python train.py --num_hidden_layers=11 --hidden_size=128 --n_experts=64 --experts_per_token=2 --d_expert=160 --d_shared_expert=0 --hidden_act="tanh_gelu" --moe_layers=[0, 1, 2, 3, 4, 5, 6, 7, 8, 9, 10] --router_score="softmax" --normalize_top_k=false --routed_scale=5.66 --balance_loss=0.00769 --balance_bias=false --n_groups=8 --groups_per_token=2 --init_std_router=0.0366 --lr_router=0.00235 --num_attention_heads=2 --num_key_value_heads=2 --head_dim=64 --vocab_size=8192 --norm="rmsnorm" --norm_place="pre" --norm_eps=1e-05 --positions="learned" --qk_norm=false --attn_scale=0.125 --tie_word_embeddings=true --parallel_block=false --init="normal" --init_std_qkv=0.0163 --init_std_o=0.00347 --init_std_up=0.0163 --init_std_down=0.00347 --optimizer="adamw" --learning_rate=0.00239 --beta1=0.9 --beta2=0.99 --weight_decay=0.061 --lr_head=0.0104 --warmup_steps=273 --schedule="wsd" --decay_fraction=0.621 --decay_shape="linear" --final_lr_fraction=0.0 --batch_tokens=[32768, 65536] --max_seq_len=1024 --doc_mask=false --train_tokens=282100000 --max_steps=5825 --dataset="wikipedia_en"
Below are experts of layer 4 (counted from 0) of a mixture-of-experts language model. Rows are named router (the router's row for the expert), up (a neuron's input weights, with its number), down (a neuron's output weights, with its number) and show model dimensions 0-127. Each number is 500 + 40 x the weight over its row's rms, rounded and kept within 0 to 999. Numbers have three digits each.
Before each expert's rows: "raises" lists some tokens whose logits its average output raises strongly, later layers aside; "mostly gets" lists some tokens that are sent to it at least half of the time. This comes from a sample of Wikipedia text that the model never trained on.

# expert 35
raises: "\")", "”", "):", "!\""
mostly gets: "Gls", " Pld", " Swing", " Pts", " Set", "Friend"
router:507496470433431539474467541499482460483434459519481533471553479447472492483477509446427471506537442458499516531499496529486506530419525450507527500487490475499429476484479486453410489504520515502468444510536446546437547450528561433587478497512468509458574541504510577458446537442541497504439527525541526546503487505535467518421588435513548483433523473409454506538501474572521462518524
up3:525508446565499524524551430444478452480484476466455440508486540477482552487468547533476517481512573546540455521506483518480484469481520515493518569519499489487606534488452506505514556572441539483492537510523550499461558529470490525451431545519548520592433492529544503495514553488508489470554519482482515481486562542429528547516377566459508497459477521581535510406554489509449483467441
down3:488509486442500478438425443530465510450455551496537431505502474492499550526521507500467561444466485421454506409484483477501520613527508509543462532483505456489549467532429457460446501540491452482544515533533487535509525432500545500603542497476537472423506465510559559418525503476460475499476509568486503494511521506481538481490554578475510533423475485479426566462474500410507508475500
up4:446507484497499534445517536555555497475454512520496469506500556516495568456475461452483486522455543468480481541490528532502483547515455484458500494495558480571471454533536412535548510497461384404458487459510539513502510544481465595517527513523430473545474450556494472510457517514518542419568501424480494484570506582521455464519421550482478580533465560503465453466508513553495481510543
down4:452470528529518465565479519535541528462484539592502505490497447584520471513583463521529504482503469559463485555470495469557552486474477523472456494494531609512488544438447503476423406511519530503502504558540503470502479515554545497558517509470578493534495472407529486530559464494481490466548457500508477489410473456482498495485477527425512466496479562519522571553444451556436534449461
up5:531498558506488445492489483398430455490517440512503472519485505480518467532503504525471536473417485540491481414416459512482520433502499505536471551472535500512546515538452561424471492575543481552513517475518537548557462549460524446455508481505505562460497478491468468562473497482519553550441507507491501491478490459467441521502493477596560493501477490526518536583462507357474434495443
down5:524472418435486532471589527518519397457502500541497601493514518418507472478497468537453548481512507503438573537456511490501516497530530533527493463530438519549500491401446487509475514500555507490472492511518542555538527551536482558433522497477477449490406513464517448504500539528478422470513552576495482498477437413504432487467465492434500460544462458530516477518524495582468500484513
up6:541467413516504538493550481505526478501544526541495402498509610501491545483508521421477562550501476468524508521512460534495520442501444539476463468528501387457472424523482520551487506544535511488504510521524571512428539516440476480416460499546468573571479550528455536468471522535550479475574513506478484474468517528544469561507447528507543565434544496534499456534552554544508533513525
down6:481516516502597512464511544478470580500540570568473523478542470535488434549492590523569504487464492523538561477403499513500531440499497479502528475478501547495494614515465477495527544486554552497496522540551513456531505512534516502497539500518566512469560509503541478530559494505486518476518503555489479482451568522524474550551477512433471380516444546500564487536501563554409501463454
up7:516527443562555490493564467489498468441501469384528502515491508461526576470519512484521583438620453524493499436517470472549459443490506550516481554431484490479530529500470536475530474433556488532526520504449521442509477502460486543441459514504505583509478499467494484526492497503540590439558461485506508527479541418406499519496469455537491537520533522481491501557526482561482404486481
down7:486498487522505476591543541540482551473541461573509539480495500522450411581551505493443596525535515439472483533567482528466565525538490492468472511498502483533603557493509509446478498454503472543497494479548515489550522454485522483504539508482460500438393541510498548515547486514453576442521480540517486489463508513537403549508545476512475474529540509568513465468478445521497405426496
up8:538466444523463477493469494498487438501530527535526398503514580466517578506493516437535588540458463467585519481528525556411576451504484581478534433372481445484487425453541543495470468505539506509501527509550541467474499480456525497495427479527473542520482535573443502492518544522468527487497516562477492489476484549538496493455499499523561561457520483498530467522547449521476513548533
down8:481550469513556437475466539513442511481493528486460501491547477474558467517465520513441512455512508516528535525541489524494547501480566521425547540428503481535559543488429465516501513403456575504491535483546573554531509471517541532490495511513499505514446512514485473542506539510463467507514484538501481467493589545484378461519427482509548453509427510506592513540487561583409445497559
up9:555456505491498488444497434470578500516486512467483436507500590463444545446520549466476540493465523460450487451408490409479463462505482496497465455527560441539476401517602475513452461525510468460526518504419490509489536532474503476552514516552534531490508513521463515491502443504557559475484479498486484477542486473516580486420504512582503573452534520476454501545568585503511500468525
down9:465498525522528530489525494480527525549505466503478539514519520461523529528440586519455509535498554523466463416473547544492516459492490465487531534476526515417555614581570479449569462467584559433483507503508497495488459498499484460533537525562519483549601552529517486432459540493553507502479572445469518524469526511494534513500511472443451394502514512499476502554511553538535441428485

# expert 60
raises: "child", "sey", "bass", "ight", "graduate", "ico"
mostly gets: " received", "lock", "roll", " Zealand", "earn", "man"
router:481525451426465571472478535501473447469443448496463545466567481470504441497500514439446462501556454463501513551528499573529525586441522486461508516489443541481427537510448479449422486473524551520437434478561473534454497447528496446544525502513454484468532540490535560460435562438503452478471512535558537535476478469534473531488580459461524454525474487429482541533493461567508486493534
up1:531495472516522431539474545449440575565516435455484487486469473528455501478484488438451515508461462489484548510503542419472476447486406569477531562471491488485464437495471528505479471547532549535555545506474415403506461404518484494523508482513507548506530511550482516506515440527528536512517534529474498485578549471520571462516529460547416514504576495485510440486524480494506474488612
down1:467497548513467418523543436461549534494458404553503513511524485525439483479488507457542435447430487446537459491444535520523489491472459536566447539506474515450615444507483506526518479482577551538509559543544370486544550485471557492471450482538500504521538492537471456547518486545516533445488522467506501511543429487530441544512548459492497549463520468524529441480488507534457455474522
up2:488440482512564510547552453470500544556537468557498484496491496494394408515450539499451525454513510510573462495521498511518500448488446420500454406491501461548516468486510466376496542571493447533445511519470464488476498525521516442491542491496537504506511485530464587495480475504567508515546426495483490493379546507528568458507496529529485530451505511525524514489600515490553473529504
down2:530433451485437522438551553511515505489541481548484434499501503474518465533454458489536486510507506476529472558468586511568457447499497433579545418505483545537504564497490551449464464571519516485502499418478476458543492541581504486505528575523527475426500507541545544442528512492521494553530443423502508492474415535501512456463533463448513420500430465505529532528536458451523494450531
up3:473502457544504477459537470472493534510603516432469539487494514507556457497560521512530499561481542517464471475512516429489529435498538476534515478536461463476595485567443552461511481515479460504535542504491510535472511539525560505503396563435529556527453532495571467530494540510509414510558481524486492481483542499439496507483415553501547512499489503641545551477537546503496470493425
down3:483505440412457495468484460481486515461405523520492571494472479512512476453528517509472465481488521402445494504469515481494507578530473458486397520490516597535460509507551556484485510526521536475562519529532447500501505485481504436563530479464502467433614509499518571469538503487419527445517496546494488510489517506431536510490559530438499541449477468473447588493472509489525498411437
up4:461467511510506556478522519573530501502481514581444461498498585542476518486440497455478608509463505459506465540544465516511464537503501497534477513539479504534486470526599428547575534450473512437435492437482440527476517484480463568432460491508447519507426462545440479506462537499456543490494468408465479498584522495444492468477400487518529518455533568493480463480485494538464471538534
down4:453533542530541467506492503498540520492394511473544475485470473516483475484566453464524499499495455545466598483565486505475515551521494568496431522488513522474512448553423503523452458467581480586502543494514457535465514519464505478567524503402550537506583523511482518439522467541504495501565471466493475501415479535520489509577458560472504450534568468533469526550471480507494497439395
up5:557500488548469493551500480430509507564494426498531469529474551465552542567525460524447482499512514563628501435485530497526495411535569534526521543527544441467556500492509556502452499515511457532487528466514519495474527547490512463468521484490519527472488455508471472509514531523433509568457572498487511497535521502420451521509489488556525424478469478497598550515503476366523464567518
down5:459505534434516574584498520450514471548471521507468586495532475457409411483519516494469522499528493521492570462450517554506458549523568563424508497502438560499510480471472487449523546469470501548513507545506528486505504479594433522528542523501450529500448532511553433529464584535421472471551508549498485486489497488524487524539460495473505465602485505519474555508518529588508534471559
up6:466379523570519539495542452505536558527539486539473458515464533507419592489483520500477566511490554500558419533476512465482490431532496548556533447458534457558532458505520500540480507475482558554527521512480516454543544470482501503413468500537559493534518526482525508541503468554513546550532543439425490479522594496464450445479456516531436507486524532486500488461495544460495497499396
down6:509464526418572516574537500458553571492475492500473510473527486598518530504528527528490520472544500502485573460428452521564495491484429497574430501501565517478507510488505434429469549476586478499477519465486476394463523532508527424563500533435428475528456483556509482462452466475479536468489491512498487483503516519556489481488517522505502474462531520459582441488500454561447436464434
up7:499499471539540513564524542497525470493575491424489524534485563480528501442478506506495493513545510510490499465518470457466478442507518580545449503388500433462511504472546575473534549451496539498520525482471470395442474511426569488407427495527522494524472517503474503498519457522534523457542486468479506500517490427485460540515452463552471551478576571499487412527534447505528468413448
down7:492539463524517475491530452528520512541431523438481524488511473512483389518568551463441510538467484469519516545490512518473464473519514467395452485392415547504531502453404511460478533433531500485521520497504512547463449488542472489500585436461444515490531526457484468476549507518442441397463522541511485516536508478528437503517502507492561476485566534539457467520546486558558502555486

# expert 32
raises: "metric", "meter", "phi", "ible", "olecular", "bell"
mostly gets: "sh", " this", " its", "pl", "mp", "bl"
router:482524450428467573469478537502475446470438447496460544464565480469510441498502516436446461502559453467498515551526504574528529583439519485461507519489446541478427535513450481452425488472524549520437434479561470532456497448529496446542525504512455482466529539489534559459438559436504454475470510533554541535473475470536474534488578456460523456525474481426483542535494461569508482490530
up0:503530494569535517478548466529513517497573544498536483508475594560450533460442564541557503563393487497525478480487512434457486494535449566506547486532493433506541425533542570492486467502476479452543576542495515461513468563482573499467464503500506501520481425514485507532502505534525532505563528470405486479489495550531517463518487557577450471457562598549506530476520526478465527517468
down0:482503422521540533476493502493414543558460422562564520491512530534595505562530504519535481516527482603533564500535528504485546552486513547521521567500473484462513483438452539469586557463549473499472514462544537493462537551517587537465549508486499558539459509540468510520515488518532436431515457484473505501512438523497525475549485558464548534516456511513536557530503436556412516477476
up1:548516455580515490494477522485437532498508527410489449507500483502448497609496573475512513531470516532422475529400504440526555472472532574419525488438520430542555477470437550492479470588475463480504507517529528489451505498516555489505440467487508534539520490542505553471506503506513565528460528550484532497512515413515476495529446490521527472432475447576533450452436450455525512485466
down1:507535453508459465485503492467508565509363514463495494511529499559511568585509502563564448486506469489475512490539503531531555479451466466543539525495592493490533439523530504490487529510518512458496538487473440522473572464502446548489494487564478523500492483514481408493485557521535459444436407594485490481505461568545421515544446550496541475516570525505565450483546541545502505487509
up2:513506542564580430493526471529511498515504476540504492519453548520459512523479489529536498474446530537472506527520541460467455447573526488558528481529479423523526400511535553515509538570410465568494529528466520468544523523486524510498448413454547554549464447504461459445530481559474514547491501461408497491436526538504516427512500544510419508475568498559507491443442539442467494536463
down2:487485547481465487509549530506488457540413506480503445516483447402461507493516512507522499515495582509519507484443489573383446531502459441483489466438449509517493490563442520515464497471566448489492517571552476469415515460494518553508571529503487517532575533527536566508482512493479457440588491483489514507481551495554535429527492493426541448476471507508465546465560426503482554474558
up3:459487529543511508541516487454548492435548484458455542493471528542491469501508497525488482466504552539490439490538449489526463448487497441502523531540435439526521508512472565498555569547484519540539552504470513525504557549496491535433487535464557567509422476586477460518535517499538439500497459504480479500485591551424518460525405562483578479476521545609494525432490548516461526539431
down3:505515480512491478458456469451522564416473485540487515496520440433493507511525503513496478506457481432507553432441492454519496474488532471493416470433472507543486537539501541456456520517588509491557497500506440493530438421571516399574568472489542517400517556519550561479520450465492561542516442619503492519476517480449521542478500478508488566504511517491503510522505434448514472487478
up4:508528523536540531446543507516583476481532506537420433501457562497483521494466505506486577501437540475512517507491495533519410517534486462472455457507550465543497442505557459549567529441462460440471522513478476488495591542438496557435529474540458492524423454556432457475488476539472540475496455397430469515546530528463480451503420483500476560471506555517542441489493529503544482493489
down4:495477510505508489456422462461480505491359500518598473518470429515442468455503484535543534506504497607530465482503536427476525496523483485446491514485547494466550512511467532499465485491526515531499511513509466464459570506542537460579601560453479529503535545465533531490554493521457388531553528544497497540463511482505469516568500501499506421551564542487459523485470459498473455434464
up5:527461530532479501476497502488502488543570455528517516508482549476492487584506517460473447447518484550528441431471462491525461428487499507500435506485557452514512460487506564525463474586557435454521528495491524578509488509421542422492478465488545535468476468552450524521482484497507517597413497498491496491460465563499488489490497484511634476484571500494536492516465501354524474471503
down5:463448462448490533472485556480531530501450532501448503507526476434458536432583490518475497473481507520468566496457576492548503583527548538434426495518476587451491464492460535465517560443481475513510505504515489489512507486464433514479600490540455499499453552483542519470514531529491407384468480554497492514516441491566475526484472532438575498548490512501495512508508459559572574473519
up6:535418442510525508489466490507549547499541464543453431486504503502431558489460547507411553506522530468484470548540471472492454516506460503557483506467405425510453420515513498505526476444532532487514499493509504425496554459445543501423428496476457476489443497486428521485440451521583574508574471472483483503498587535526495466438470490550505552481521570508505480483447531546489557526526
down6:434511502500463465499481449509481563485460570488510536487519515537588469561506544442495557522536470451548441484482466499515569458496507511511446571526439485462484578508520423448514461525514447530456476462510474492507468459532521472506564526462413456513579479534559503513561484501405516518474476535462511518574546585500461428422492572513491504479453491571500489453464546466500482494517